config.toml
num_hidden_layers = 13
hidden_size = 160
n_experts = 256
experts_per_token = 4
d_expert = 32
d_shared_expert = 128
hidden_act = "cubed_relu"
moe_layers = [2, 3, 4, 5, 6, 7, 8, 9, 10, 11, 12]
router_score = "sigmoid"
normalize_top_k = true
routed_scale = 2.5
balance_loss = 0.00018
balance_bias = true
router_logit_norm = 1.0
n_groups = 4
groups_per_token = 2
init_std_router = 0.0268
lr_router = 0.000296
vocab_size = 4096
norm = "rmsnorm"
norm_eps = 1e-06
tie_word_embeddings = "early"
optimizer = "soap_variant"
learning_rate = 0.00765
batch_tokens = [65536, 131072]
max_seq_len = 1024
train_tokens = 788900000
max_steps = 8090
dataset = "wikipedia_en"
Below are experts of layer 7 (counted from 0) of a mixture-of-experts language model. Rows are named router (the router's row for the expert), up (a neuron's input weights, with its number), down (a neuron's output weights, with its number) and show model dimensions 0-159. Each number is 200 + 30 x the weight over its row's rms, rounded and kept within 0 to 999.
After each expert's rows: "comes after" lists some tokens at least twice as common just before its tokens as in all text. This comes from a sample of Wikipedia text that the model never trained on. Tokens count by the router's weight.

# expert 5
router,185,212,176,203,206,256,232,165,208,189,231,196,183,184,205,224,194,241,153,177,198,161,226,246,186,191,212,211,210,219,143,190,194,205,216,162,186,249,176,155,160,162,209,266,229,161,240,140,203,161,165,214,197,196,168,217,172,240,176,163,222,215,175,174,196,212,261,181,214,201,178,167,207,190,213,189,203,224,185,171,256,290,185,165,156,209,156,191,211,245,169,166,221,207,234,197,246,213,215,222,223,179,245,225,164,181,174,232,199,168,165,176,186,243,222,238,197,182,222,244,224,163,205,195,241,224,202,224,203,201,180,201,220,248,221,213,240,228,143,210,149,259,216,170,208,254,234,217,248,176,157,199,182,232,146,200,204,262,214,179
up2,245,208,142,145,253,179,167,176,190,219,171,191,261,246,212,199,140,190,213,247,193,208,224,244,243,248,169,165,188,147,185,218,180,202,203,201,265,195,189,218,210,197,182,184,218,213,188,280,172,201,131,167,213,172,228,155,235,251,225,165,174,170,179,199,176,211,215,220,177,223,221,183,185,202,209,165,197,222,185,207,207,197,169,217,127,173,195,186,251,217,233,180,218,117,201,236,201,196,178,197,210,211,188,175,161,169,124,228,210,156,216,162,150,210,220,207,208,218,203,218,217,229,201,179,193,218,142,228,176,173,178,192,206,160,159,199,227,194,212,212,222,232,236,133,188,195,162,199,168,197,200,196,169,225,201,190,227,260,207,157
down2,176,270,209,203,237,160,186,149,196,208,245,170,216,171,192,188,225,234,151,218,261,229,189,222,244,168,203,241,217,170,224,242,243,169,188,228,210,229,189,203,233,276,161,194,217,202,235,207,230,218,154,189,210,229,225,221,161,263,272,243,211,202,244,205,223,150,208,188,159,268,213,164,207,220,205,209,176,218,185,160,180,213,185,197,198,213,195,223,237,153,206,234,208,193,204,162,265,165,220,213,171,240,213,215,168,172,237,187,243,233,184,192,177,257,198,172,185,254,199,161,183,160,186,222,190,171,202,173,210,166,175,221,155,181,150,168,227,203,187,220,221,239,153,221,230,185,205,212,229,192,180,219,254,165,221,213,220,183,169,167
comes after: "%", "\"", ")", "==", " ==", "}"

# expert 70
router,216,177,193,208,228,219,178,232,210,227,243,175,209,195,189,233,233,188,229,119,224,187,184,187,197,238,170,178,185,174,249,132,185,228,165,193,222,181,181,203,217,220,235,259,211,172,184,191,173,237,160,150,224,211,249,148,191,260,174,222,194,181,261,217,186,217,213,173,204,222,171,226,223,169,158,195,178,194,211,229,215,182,217,245,201,170,175,200,198,170,191,254,210,209,193,177,188,188,167,169,156,179,176,228,220,196,219,219,184,159,237,131,220,206,144,184,189,211,230,192,230,215,266,187,233,178,173,171,205,228,233,185,202,133,204,180,247,109,207,184,212,179,272,201,262,243,157,195,210,198,167,218,159,237,180,215,166,204,199,211
up1,208,200,225,171,186,215,193,206,189,193,177,238,149,203,219,153,204,208,188,256,205,200,175,232,238,187,218,233,213,212,144,241,235,179,275,191,193,270,212,159,183,232,188,202,138,215,241,208,187,182,197,266,220,173,165,296,235,185,207,226,216,188,155,182,204,228,244,207,180,185,260,154,239,223,205,237,239,199,169,176,212,191,159,161,194,230,215,160,169,196,214,156,194,148,196,183,186,210,229,220,232,207,223,164,181,225,203,185,233,232,163,226,181,201,255,175,214,168,146,210,174,167,162,201,136,209,205,235,180,153,164,230,178,218,212,226,162,243,202,239,169,221,176,191,182,222,207,224,178,209,269,186,228,194,218,215,188,204,151,196
down1,219,265,209,182,244,185,213,240,228,216,231,194,245,211,213,224,208,173,236,162,262,188,162,206,182,158,177,205,163,188,188,182,230,200,187,196,185,228,294,269,163,177,226,169,152,217,175,168,286,141,225,220,227,227,214,190,226,216,179,189,135,221,168,210,210,209,175,248,214,192,173,231,190,204,230,202,140,198,168,191,182,179,169,226,276,232,220,212,181,194,214,206,168,221,221,179,234,248,228,217,204,198,213,197,219,198,224,251,206,182,214,226,221,184,160,185,206,185,209,135,173,198,230,204,129,203,186,228,233,205,167,235,221,216,179,174,156,171,241,213,218,168,227,229,157,215,197,238,217,158,211,166,225,213,174,173,196,150,205,209
comes after: " |", "|", " ", ":", ";", " on"

# expert 127
router,175,216,223,191,160,236,191,177,275,181,241,218,204,232,233,260,250,191,254,210,193,199,206,188,238,193,239,204,213,243,239,266,204,180,163,174,237,162,173,167,220,168,224,184,166,176,190,238,142,224,171,243,123,214,250,181,152,190,167,176,187,205,202,150,167,196,161,165,215,201,184,226,213,234,169,170,226,180,214,248,246,185,218,190,212,209,184,186,147,136,231,159,197,203,153,238,210,249,192,214,179,187,207,140,211,196,219,216,174,188,189,205,189,180,190,178,220,215,177,170,191,208,221,153,259,176,157,191,199,200,238,218,204,194,188,194,187,149,192,162,196,248,198,170,160,170,214,205,221,157,203,254,248,160,226,214,234,223,193,185
up0,196,124,219,199,172,229,193,193,169,197,183,166,216,220,202,165,205,224,154,225,211,198,231,215,205,166,208,179,213,164,150,178,222,250,168,196,171,224,177,211,225,236,176,208,205,194,201,190,150,162,229,155,210,166,185,212,222,184,156,218,144,204,244,197,197,197,238,261,196,177,210,232,225,201,185,191,144,188,230,199,229,205,175,205,233,190,204,209,178,191,166,210,161,250,168,253,148,252,204,264,212,278,170,182,219,156,211,240,178,263,277,229,174,215,205,190,203,207,147,259,226,259,215,235,176,197,236,220,200,196,237,210,235,219,231,192,228,199,148,196,226,226,177,206,179,205,240,226,200,214,198,158,196,182,236,273,244,221,199,201
down0,198,194,236,173,227,212,228,203,216,202,175,219,219,220,203,170,180,128,184,196,199,166,170,206,178,153,210,229,196,213,147,248,213,161,204,147,182,230,151,167,167,166,162,162,236,193,199,169,167,166,166,265,273,204,224,184,145,186,227,229,161,148,195,160,163,235,193,231,171,195,219,213,203,204,205,208,224,201,183,220,166,200,209,212,145,171,208,250,185,230,142,181,178,219,184,183,176,202,172,229,190,128,209,191,209,228,185,215,159,144,215,186,154,195,206,191,203,226,242,169,207,179,198,237,183,218,191,246,206,165,184,175,170,168,170,250,198,220,195,253,250,182,152,243,205,255,157,179,252,190,222,166,196,178,165,242,169,248,205,210
comes after: ".", ")", "ia", ").", "s.", " information"

# expert 135
router,181,147,174,223,165,243,209,245,210,207,211,162,213,232,235,249,257,194,203,167,179,152,173,220,226,221,165,197,225,259,232,156,164,204,188,206,122,196,190,193,257,207,251,185,217,176,195,228,230,232,193,200,195,158,183,226,193,155,190,198,212,262,217,221,197,161,200,186,207,175,168,172,213,188,205,254,191,207,234,196,228,226,172,191,203,200,252,186,178,185,149,222,232,191,205,211,258,159,197,212,212,188,234,167,211,204,178,179,130,199,146,233,191,216,222,194,216,214,186,201,240,247,171,141,178,160,149,146,203,211,176,223,199,236,226,226,182,237,206,191,252,194,256,183,157,209,146,155,183,183,190,188,183,145,210,210,197,131,180,175
up0,184,184,240,205,197,189,161,178,227,247,167,191,244,146,244,206,201,213,232,174,201,213,194,204,161,215,247,227,159,237,196,226,210,203,202,247,224,192,234,248,142,221,177,154,174,214,166,269,189,232,167,197,232,213,188,189,187,192,190,201,189,187,151,230,182,190,178,252,195,237,181,188,160,177,128,140,203,223,173,212,179,218,239,196,234,238,257,241,244,211,200,208,225,218,198,174,192,187,212,183,215,208,239,174,200,236,155,217,149,189,202,234,244,104,195,204,212,196,203,205,192,209,134,229,188,175,172,175,213,235,211,168,190,200,238,172,159,194,196,166,261,156,215,189,127,174,191,225,203,217,214,183,155,194,269,195,168,228,194,215
down0,237,143,238,257,182,261,221,193,181,169,239,195,217,236,209,174,203,163,261,228,192,228,254,167,142,238,221,143,212,180,216,249,198,197,197,280,227,249,207,217,178,214,274,228,191,221,196,234,237,201,179,221,206,179,156,212,150,202,177,192,192,197,254,214,189,242,200,177,164,239,169,201,197,189,234,193,264,211,251,203,229,258,183,171,197,151,218,187,199,221,242,229,231,272,239,225,173,165,227,168,184,217,196,172,200,170,229,227,232,213,187,163,173,192,205,148,205,221,218,200,191,216,209,184,214,158,200,220,184,171,233,208,217,199,202,177,159,175,152,169,190,225,187,228,205,217,157,212,207,194,166,258,190,201,227,216,221,180,230,234
comes after: " |", ")", "a", " (0)", "ia", "5)"

# expert 187
router,237,226,182,204,151,275,183,261,179,193,185,228,236,200,129,200,191,206,194,216,199,237,155,235,238,172,231,237,198,201,230,174,186,178,199,162,232,156,235,188,222,209,235,207,156,203,216,213,200,165,158,189,164,218,171,223,241,230,186,197,192,223,232,228,213,187,184,183,162,193,145,195,236,197,213,226,211,143,157,266,217,216,151,209,238,153,171,211,158,189,184,236,219,171,169,245,230,149,178,208,168,215,215,203,186,231,165,185,214,210,250,166,188,144,175,205,199,180,188,171,241,161,146,190,195,144,204,174,162,241,152,191,140,218,210,207,234,216,224,247,132,152,224,189,186,155,191,208,194,219,222,195,190,199,168,188,198,227,157,216
up1,184,167,191,142,167,174,210,205,220,209,235,200,180,164,202,226,207,195,197,215,123,192,234,198,238,237,190,263,227,249,268,162,170,177,226,221,191,219,224,210,219,156,194,212,194,229,181,257,245,162,162,218,197,208,209,183,198,188,192,224,158,207,192,192,221,182,184,172,160,222,187,232,182,182,210,211,243,225,187,249,127,119,221,230,192,200,188,192,196,195,163,125,183,170,197,205,207,211,179,214,248,212,232,223,208,188,203,209,178,207,200,204,167,222,153,206,273,146,191,198,221,175,130,194,195,138,233,192,202,183,218,216,173,235,263,182,189,237,222,224,172,180,159,194,182,184,186,165,203,227,236,198,163,206,158,242,175,273,162,202
down1,196,205,208,168,165,220,201,156,229,227,234,179,207,245,202,196,240,196,199,187,218,190,247,180,177,238,245,203,174,150,204,207,143,194,241,212,194,241,162,189,217,216,207,232,208,162,139,128,209,193,182,161,243,166,219,211,212,230,253,225,181,209,188,265,210,155,183,227,166,190,212,181,193,213,249,197,193,166,226,186,230,259,208,145,229,203,209,161,195,195,127,217,180,228,168,166,213,152,184,172,167,189,174,256,189,178,277,156,241,188,160,190,171,194,181,229,220,175,194,261,207,200,191,211,258,217,228,164,193,199,180,203,156,170,148,191,198,214,197,222,181,216,206,198,169,180,231,191,235,180,139,167,157,192,237,232,214,155,196,245
comes after: "\n", "\n ", "onym", "ese", " Nominated", " mi)"

# expert 85
router,193,210,245,188,165,169,279,166,204,145,226,191,176,240,193,190,197,180,176,167,230,173,237,175,218,195,159,234,175,171,204,202,181,231,189,167,246,189,249,171,179,208,184,187,251,216,196,214,200,276,162,170,150,260,221,262,203,181,257,178,171,174,164,196,221,182,207,149,176,156,191,195,212,204,195,241,195,174,161,220,186,194,180,173,186,169,168,181,255,181,154,204,184,217,153,198,203,205,174,214,236,194,165,219,175,221,251,155,226,175,198,238,190,200,201,253,225,189,219,262,211,226,191,238,185,197,201,239,235,185,222,213,208,251,219,146,165,195,222,191,238,146,193,220,223,183,169,202,202,199,192,218,162,206,102,216,163,185,234,178
up0,174,192,194,179,224,215,215,171,175,215,218,184,208,210,245,245,219,155,261,212,267,206,193,199,220,225,149,237,163,181,193,173,211,204,184,234,172,202,145,209,170,254,223,233,241,269,207,231,215,174,170,182,219,168,168,199,200,208,201,209,191,238,186,262,265,209,224,134,239,184,166,178,172,174,216,161,175,194,208,237,200,207,211,238,184,203,225,195,231,199,148,119,157,222,218,171,207,210,192,216,212,211,186,199,195,205,186,161,216,180,167,224,197,204,211,167,139,248,163,208,208,227,169,208,200,242,170,175,178,277,207,201,272,221,196,230,133,221,240,181,204,208,253,235,223,210,180,258,174,174,197,160,164,181,202,184,168,221,177,215
down0,210,198,210,189,214,220,147,210,226,170,179,204,210,249,205,166,216,169,219,191,179,198,195,211,180,140,162,201,175,214,169,267,201,221,188,244,173,152,173,184,172,195,172,219,235,188,182,216,222,219,273,175,189,152,197,200,221,183,205,258,191,220,243,207,238,172,194,182,191,172,188,188,196,202,191,186,202,228,215,172,229,194,206,174,142,197,195,219,134,180,160,201,262,185,184,235,196,220,207,257,238,179,197,192,139,167,166,172,227,209,223,175,204,208,266,184,163,214,182,166,226,258,196,212,238,243,204,212,152,191,153,193,250,192,245,175,160,171,176,258,157,168,195,164,205,177,203,250,151,121,210,174,195,215,134,189,239,182,194,240
comes after: " ", " 0", "%", " —", " by", " —;"

# expert 107
router,216,255,164,231,187,221,118,245,222,203,228,148,220,192,237,203,224,175,277,180,162,209,229,207,185,198,197,186,185,203,210,182,162,213,164,220,192,203,200,256,217,192,236,234,245,215,182,204,211,261,216,205,169,234,171,154,169,191,173,191,189,212,213,169,214,179,167,175,201,203,160,221,193,182,188,177,184,202,203,199,169,202,218,172,225,146,171,166,198,145,186,231,193,199,211,171,217,226,186,189,200,204,203,188,230,159,217,208,223,201,224,159,226,218,147,184,180,200,156,171,195,216,307,189,293,163,187,199,199,238,216,191,212,136,204,223,165,112,169,150,199,203,231,215,210,196,233,184,199,142,138,197,180,218,176,221,236,183,172,217
up2,244,181,200,183,176,156,171,228,171,174,182,229,272,160,189,142,200,255,225,210,210,227,140,175,233,210,234,186,214,171,142,185,205,213,229,228,194,165,208,215,128,218,186,160,147,257,219,219,223,200,157,154,200,196,204,222,216,199,196,199,173,184,223,210,143,213,171,206,192,178,191,186,191,174,190,179,190,192,190,236,169,201,215,148,257,199,163,171,222,170,166,153,188,222,206,290,208,193,211,195,201,255,196,157,201,200,184,203,208,245,189,256,226,175,202,176,232,210,204,196,158,207,193,212,189,182,163,254,210,197,171,204,155,196,192,139,158,219,226,149,213,221,182,190,195,197,188,228,162,220,244,201,250,265,237,212,216,239,137,176
down2,163,156,212,182,172,194,174,150,203,189,224,248,213,182,197,220,138,229,203,222,185,227,217,195,179,234,217,220,186,199,161,208,199,205,204,200,210,175,245,181,182,199,218,185,179,241,233,233,195,252,172,219,178,182,193,156,126,212,184,210,190,160,167,143,223,156,150,201,227,225,182,273,228,182,202,159,230,183,135,231,133,218,211,180,249,173,252,174,209,144,228,189,215,238,220,190,154,232,165,226,246,210,213,217,220,184,219,179,238,193,194,127,193,219,147,248,161,204,175,216,193,195,209,192,210,160,166,222,232,203,179,235,242,194,163,224,220,216,239,198,208,198,270,153,174,203,184,171,223,238,219,163,193,246,171,235,171,168,218,195
comes after: " |", "|", " in", ":", " on", ";"

# expert 9
router,204,256,175,224,183,199,192,235,181,215,198,118,217,233,207,193,216,251,253,193,181,201,262,213,179,185,171,200,186,236,226,148,180,217,159,236,221,190,192,201,212,179,243,269,227,188,179,177,185,162,208,151,225,220,185,161,167,145,218,204,152,218,214,165,203,209,195,181,213,249,176,210,192,205,235,159,218,177,193,213,225,152,189,236,187,156,205,164,182,181,185,249,198,218,201,195,218,258,171,214,195,203,203,203,232,140,214,188,181,167,261,182,207,213,186,180,182,198,153,145,230,215,226,155,262,130,178,184,196,241,215,162,223,186,176,144,181,150,238,205,245,165,204,197,277,173,212,198,200,168,176,202,175,231,186,197,153,210,162,227
up11,197,156,229,157,238,158,227,210,145,180,187,246,174,134,173,168,190,197,174,219,211,205,173,218,206,217,229,225,238,145,158,226,237,186,243,182,187,255,203,190,199,210,151,162,184,192,213,220,248,183,209,252,228,143,219,268,217,229,207,204,216,224,186,212,171,157,209,193,189,176,267,189,206,192,156,214,169,204,169,206,185,181,186,189,225,219,183,233,138,202,196,139,199,208,219,205,164,164,227,189,174,169,198,203,191,285,183,159,208,196,171,225,192,183,225,200,223,186,224,245,186,179,192,206,144,293,203,200,226,158,187,191,167,221,195,193,213,251,195,212,136,200,196,195,194,215,184,205,209,254,238,244,212,179,188,213,279,171,211,197
down11,241,182,221,272,207,186,211,193,196,186,230,276,225,199,214,230,219,189,183,241,171,171,254,169,161,193,215,258,186,199,228,222,220,206,184,249,175,155,199,244,232,224,258,204,198,172,156,179,215,187,243,208,150,208,250,229,171,232,165,218,224,229,205,224,219,223,141,174,235,181,183,243,204,221,231,173,154,119,233,174,153,183,198,181,208,214,225,214,201,227,191,175,214,189,161,235,217,229,193,233,173,162,216,188,156,185,185,132,250,207,225,195,249,207,232,206,161,209,172,206,223,237,192,152,170,186,220,206,218,209,179,222,161,147,181,212,224,201,207,167,220,209,181,112,198,199,208,180,183,227,227,239,197,185,189,188,129,232,212,197
comes after: " |", "|", " on", " number", ":", "°N"

# expert 2
router,286,121,180,189,180,206,181,175,200,172,210,152,137,229,256,149,160,172,190,153,228,187,176,218,182,193,189,192,213,277,238,191,233,223,191,206,219,183,199,213,233,195,210,199,238,177,230,224,172,203,176,164,212,210,250,199,193,196,232,214,251,203,245,215,190,211,217,221,198,282,234,192,185,205,137,172,250,244,213,175,214,196,170,234,212,186,239,194,209,186,201,199,185,198,232,164,224,171,191,210,159,191,193,252,189,164,210,218,210,275,251,178,208,170,240,239,156,164,151,158,182,187,246,222,194,174,202,143,184,239,220,225,180,206,179,215,234,151,174,183,184,253,211,222,189,226,199,203,205,158,213,160,200,185,182,214,165,178,199,228
up1,223,135,174,177,203,165,157,174,257,239,255,234,144,197,200,188,220,199,208,157,253,228,182,196,161,215,228,127,197,259,171,186,252,249,217,171,170,217,193,225,235,182,149,221,204,214,180,230,161,257,192,188,149,255,251,238,196,248,216,190,237,239,188,189,148,203,229,204,190,200,219,180,185,182,165,232,188,247,173,175,213,190,193,212,194,181,213,204,202,174,206,168,139,158,194,212,195,181,205,214,151,213,193,184,217,233,256,199,162,177,226,208,189,170,207,179,212,172,171,215,228,219,229,255,150,170,202,178,236,178,194,183,217,253,194,153,160,209,238,203,170,180,168,224,226,198,174,200,153,198,215,157,213,166,172,203,202,220,166,261
down1,200,188,183,210,183,197,221,148,212,210,177,203,236,214,196,175,239,241,185,142,249,203,147,187,225,169,185,204,198,188,184,206,208,223,198,213,206,149,222,179,146,222,245,232,162,242,226,209,208,248,213,152,180,169,230,210,207,222,265,219,171,237,224,242,202,194,242,172,177,181,156,205,204,196,221,212,239,214,275,177,180,215,253,217,185,166,218,190,185,194,266,271,220,217,228,157,254,171,177,216,183,183,259,273,217,157,274,225,178,222,234,195,220,201,190,212,157,169,179,209,232,187,189,212,181,181,145,193,207,233,183,235,183,191,210,197,164,194,177,263,177,204,218,199,210,192,198,117,230,198,236,181,224,248,186,171,199,165,196,219
comes after: " |", "|", "-", ":", ";", " by"

# expert 68
router,224,135,204,221,150,191,149,156,191,260,175,212,194,216,151,162,263,208,227,219,187,239,205,232,201,203,196,176,175,220,261,194,192,266,233,201,188,204,179,160,192,236,241,219,188,258,222,185,167,205,204,181,216,206,164,218,259,194,187,237,191,175,172,231,224,174,208,169,260,147,175,184,233,179,242,203,168,179,209,247,170,172,186,195,210,214,193,206,261,189,201,181,204,179,182,159,176,174,211,152,153,210,231,156,213,188,156,225,172,211,182,166,242,217,199,220,233,182,173,239,194,205,211,201,121,205,194,197,208,208,190,197,191,189,220,205,126,206,166,177,201,151,135,180,194,205,162,239,242,162,215,173,201,160,155,230,258,207,173,188
up0,127,240,198,200,154,236,207,221,205,201,216,196,151,231,209,155,255,178,233,189,206,235,201,215,170,190,200,214,238,217,200,193,228,176,186,187,228,212,225,191,187,213,224,213,223,249,172,204,198,207,210,229,167,167,157,263,274,230,208,174,175,176,180,193,260,210,183,163,212,208,209,155,191,191,209,222,197,191,226,209,164,223,191,173,179,267,200,165,164,169,203,183,222,160,199,215,195,207,194,191,159,225,184,214,240,182,169,212,126,211,111,239,196,214,234,213,204,171,241,219,177,221,195,173,185,220,194,247,248,190,209,188,237,185,207,229,187,194,237,269,239,111,255,172,223,170,228,190,169,160,222,221,151,261,198,156,208,182,201,219
down0,161,197,218,245,177,166,217,226,206,248,186,229,177,279,205,212,176,210,177,237,198,160,199,250,156,225,133,216,238,193,214,208,207,223,213,164,182,222,242,228,180,235,201,250,188,200,141,165,201,218,173,190,197,242,220,202,183,187,224,236,225,173,111,226,210,162,230,213,157,228,185,204,211,175,162,179,233,145,146,147,246,197,184,205,199,201,180,202,196,118,196,210,206,203,161,181,187,152,209,217,171,170,148,163,189,134,216,238,197,200,216,140,211,188,208,261,190,236,192,170,204,198,210,235,206,200,217,209,219,199,208,218,144,232,196,247,179,186,205,202,210,233,251,201,205,170,168,196,202,197,203,218,245,205,220,170,133,229,249,199
comes after: " of", " by", " with", " in", " for", " as"

# expert 25
router,205,168,217,127,221,224,138,187,214,158,219,267,210,210,239,240,185,206,205,188,152,245,236,159,235,139,222,215,181,239,214,178,244,208,223,181,158,182,181,196,189,204,172,189,212,179,197,185,249,230,172,190,190,220,166,216,232,207,214,209,228,208,235,182,199,195,239,168,229,153,204,229,209,193,215,176,155,204,206,138,170,245,160,197,195,179,203,213,178,193,171,227,188,191,166,199,262,152,173,259,198,275,228,195,226,187,229,133,183,259,232,140,204,175,193,141,196,212,175,202,184,160,216,202,173,191,159,163,207,213,227,195,181,223,214,211,148,186,218,160,187,259,248,191,201,205,227,198,227,165,155,253,228,199,207,184,188,186,252,189
up2,237,232,222,248,177,180,165,245,209,266,190,193,254,211,191,158,193,258,250,163,169,242,178,266,163,137,209,176,197,224,252,188,239,195,219,146,169,215,195,221,159,178,186,203,139,193,186,174,166,175,220,175,173,195,131,191,176,251,161,170,233,239,253,208,191,158,203,191,203,157,222,220,203,168,211,189,209,173,183,236,205,195,227,211,160,195,162,220,198,183,194,238,229,102,201,241,158,186,194,253,218,217,182,224,231,182,192,193,217,152,218,187,229,208,192,205,184,171,224,209,235,170,171,222,173,229,154,212,172,197,174,172,173,200,225,186,188,199,240,183,190,179,209,171,217,202,242,251,197,207,189,177,217,217,255,236,245,220,220,191
down2,186,241,245,194,223,199,252,231,189,223,142,250,164,200,197,252,194,232,228,195,214,184,173,184,135,218,266,170,196,214,197,139,188,204,133,186,233,205,220,216,197,222,228,179,207,206,218,254,187,170,202,206,196,177,221,187,208,196,154,186,201,205,205,201,174,250,144,241,176,204,194,171,216,200,185,154,244,223,170,222,188,174,157,189,178,189,189,178,194,243,199,212,182,189,160,201,137,187,183,284,160,227,158,174,170,147,227,169,191,210,193,175,219,175,181,179,184,264,152,207,204,185,189,160,219,184,202,266,162,227,211,239,230,252,206,162,195,218,199,238,181,180,203,221,232,194,237,144,235,190,217,256,177,202,156,187,234,250,181,166
comes after: " |", ".", "s.", ").", ")", "es."

# expert 12
router,209,131,179,187,171,180,203,205,154,237,189,203,197,237,242,237,250,193,229,178,206,196,208,164,201,131,214,209,212,237,170,206,171,231,163,223,174,169,197,194,212,229,232,230,202,207,157,170,171,154,200,193,219,174,167,212,213,182,208,237,176,196,223,189,219,139,213,210,183,189,156,256,233,217,226,193,198,200,190,205,198,203,283,169,165,152,232,165,190,174,221,234,172,276,220,187,175,202,126,177,206,223,205,183,170,193,143,191,164,183,216,170,180,161,142,223,234,199,201,192,201,167,272,182,178,204,194,207,232,198,243,259,182,199,248,269,211,210,231,226,195,206,225,249,233,207,178,172,173,163,128,202,165,163,190,229,224,190,180,219
up6,180,204,203,197,209,213,227,208,221,219,153,288,211,223,182,236,249,211,268,176,124,151,161,164,181,174,191,196,201,183,195,230,166,173,233,231,227,210,227,204,221,206,189,171,232,183,220,165,162,207,160,237,189,181,216,206,218,223,188,188,206,202,215,221,175,193,137,200,228,171,219,201,160,215,195,178,206,155,229,178,221,180,220,135,204,173,210,225,236,215,183,183,177,172,242,229,266,211,170,207,240,238,204,208,222,199,227,158,138,197,226,262,220,231,203,188,168,208,236,219,200,157,195,184,167,204,141,215,208,203,193,207,168,228,225,173,235,248,167,203,208,151,220,132,161,234,213,258,212,153,185,196,226,142,154,196,189,239,219,148
down6,190,183,180,168,206,185,289,221,236,157,224,231,210,228,182,251,236,193,215,175,216,186,183,192,197,251,178,197,215,181,200,219,170,171,178,217,160,201,231,241,223,182,193,243,187,249,204,213,169,189,206,193,185,177,268,205,191,192,188,261,195,197,190,194,199,184,166,253,216,196,191,225,178,244,218,194,162,153,180,159,229,239,234,227,225,219,219,211,145,232,213,155,166,189,153,205,193,201,164,191,213,168,257,193,204,176,204,212,209,162,169,213,166,256,268,193,207,159,222,230,184,172,192,200,237,180,257,174,215,274,176,238,169,221,173,139,221,223,158,209,182,221,250,184,133,168,230,223,210,191,195,132,172,171,224,169,240,218,189,220
comes after: " as", " is", " the", "-", " was", "|"

# expert 150
router,219,221,151,207,152,159,203,152,220,157,197,252,187,165,196,187,218,235,197,189,172,177,166,218,149,198,164,174,236,208,166,193,225,132,182,204,161,187,204,175,177,165,184,206,155,245,272,191,200,211,234,234,221,217,185,165,205,180,171,176,251,212,269,218,202,177,231,229,178,151,238,199,227,187,233,194,189,224,197,251,179,160,176,218,147,180,211,218,185,173,186,273,217,173,217,145,177,187,243,209,212,216,222,188,195,230,234,188,162,158,197,223,181,201,197,151,163,229,249,200,149,252,203,208,248,214,199,197,235,199,228,234,235,154,167,197,205,199,212,207,159,238,237,182,201,186,203,178,234,164,168,247,186,171,151,171,191,133,204,216
up0,166,208,224,213,135,188,184,200,169,177,206,171,196,198,193,185,223,305,246,252,177,237,227,187,216,191,234,251,253,193,191,171,213,193,216,182,181,213,208,169,216,198,210,132,237,258,194,256,226,236,159,251,219,235,138,193,208,193,208,210,218,204,162,157,161,206,209,168,256,158,198,201,209,182,178,233,205,211,222,218,201,211,211,205,205,184,141,182,212,181,200,143,187,164,206,235,221,190,267,195,164,232,217,156,176,234,174,181,172,239,199,217,226,222,196,166,223,141,200,231,182,141,228,227,148,162,204,215,192,206,226,196,163,173,143,181,236,165,145,210,204,229,202,181,253,180,152,190,222,224,206,212,169,193,214,179,166,222,210,188
down0,239,180,185,198,205,175,205,185,201,228,179,163,239,213,202,152,218,202,208,174,154,180,196,138,243,232,220,221,223,221,142,232,209,155,167,236,171,203,196,217,252,230,206,172,243,176,180,175,184,172,199,178,143,164,240,176,206,220,143,150,180,274,193,251,134,244,234,174,243,263,213,215,195,212,195,198,249,243,178,230,198,190,184,145,191,187,175,206,165,191,181,221,253,159,187,203,149,230,137,203,197,197,220,177,179,197,159,147,203,107,187,178,168,211,250,235,205,210,211,226,214,177,193,212,224,197,194,198,196,228,238,196,180,245,188,204,217,220,194,150,195,155,169,215,177,230,173,200,206,234,172,226,233,174,206,204,235,203,204,175
comes after: " |", " of", ";", " to", ":", "–"

# expert 240
router,287,273,173,216,211,271,132,193,287,227,165,211,254,213,204,212,197,172,231,170,194,226,225,209,211,206,181,176,215,156,230,143,191,165,219,204,201,207,216,266,185,250,220,240,183,181,221,148,182,209,201,223,182,229,230,201,195,267,167,200,194,190,227,199,205,179,205,220,206,228,207,247,236,167,205,180,164,173,243,174,208,234,218,162,242,191,165,242,235,184,220,201,168,189,228,221,176,228,211,224,164,164,182,219,202,171,187,218,242,178,174,181,220,208,208,240,204,231,166,195,191,230,169,200,234,181,200,234,196,177,168,210,173,153,142,261,174,220,220,223,181,235,199,238,222,151,207,234,206,206,184,238,229,181,223,222,185,190,154,246
up0,176,237,213,216,165,188,190,204,219,204,164,269,250,213,200,186,184,215,204,237,196,261,242,225,187,225,231,245,225,198,181,193,261,216,191,191,221,247,170,228,243,205,169,139,179,172,167,230,173,151,180,193,217,137,190,221,219,219,183,183,162,217,116,176,233,181,191,186,184,200,263,202,188,247,235,190,235,195,155,180,218,188,212,188,166,155,211,210,180,146,225,161,179,214,167,181,226,214,205,220,262,272,195,216,202,186,215,165,203,207,183,218,187,215,201,224,203,158,214,214,174,236,185,211,162,171,225,179,175,201,287,218,191,196,221,183,229,217,280,218,236,213,194,208,156,224,226,192,181,166,203,155,206,183,210,137,200,250,192,157
down0,252,167,209,195,232,210,233,203,205,218,238,220,212,205,223,289,183,254,191,119,202,186,227,183,186,174,211,227,194,186,239,203,244,217,198,207,184,175,207,170,165,148,192,220,187,188,128,184,224,210,161,225,163,175,195,190,220,196,227,158,190,204,192,200,146,206,171,149,220,189,244,230,142,252,214,175,216,216,172,195,212,194,213,221,152,236,235,213,157,208,210,152,215,199,148,206,285,213,241,228,216,193,198,211,252,188,208,179,130,239,187,203,253,176,218,173,196,230,177,194,199,208,224,197,184,202,196,176,183,202,248,221,211,217,234,272,178,212,212,183,169,243,197,144,197,161,210,186,222,222,169,251,222,227,229,178,179,157,244,157
comes after: "\n", " allow", " prov", " sele", " belie", "os"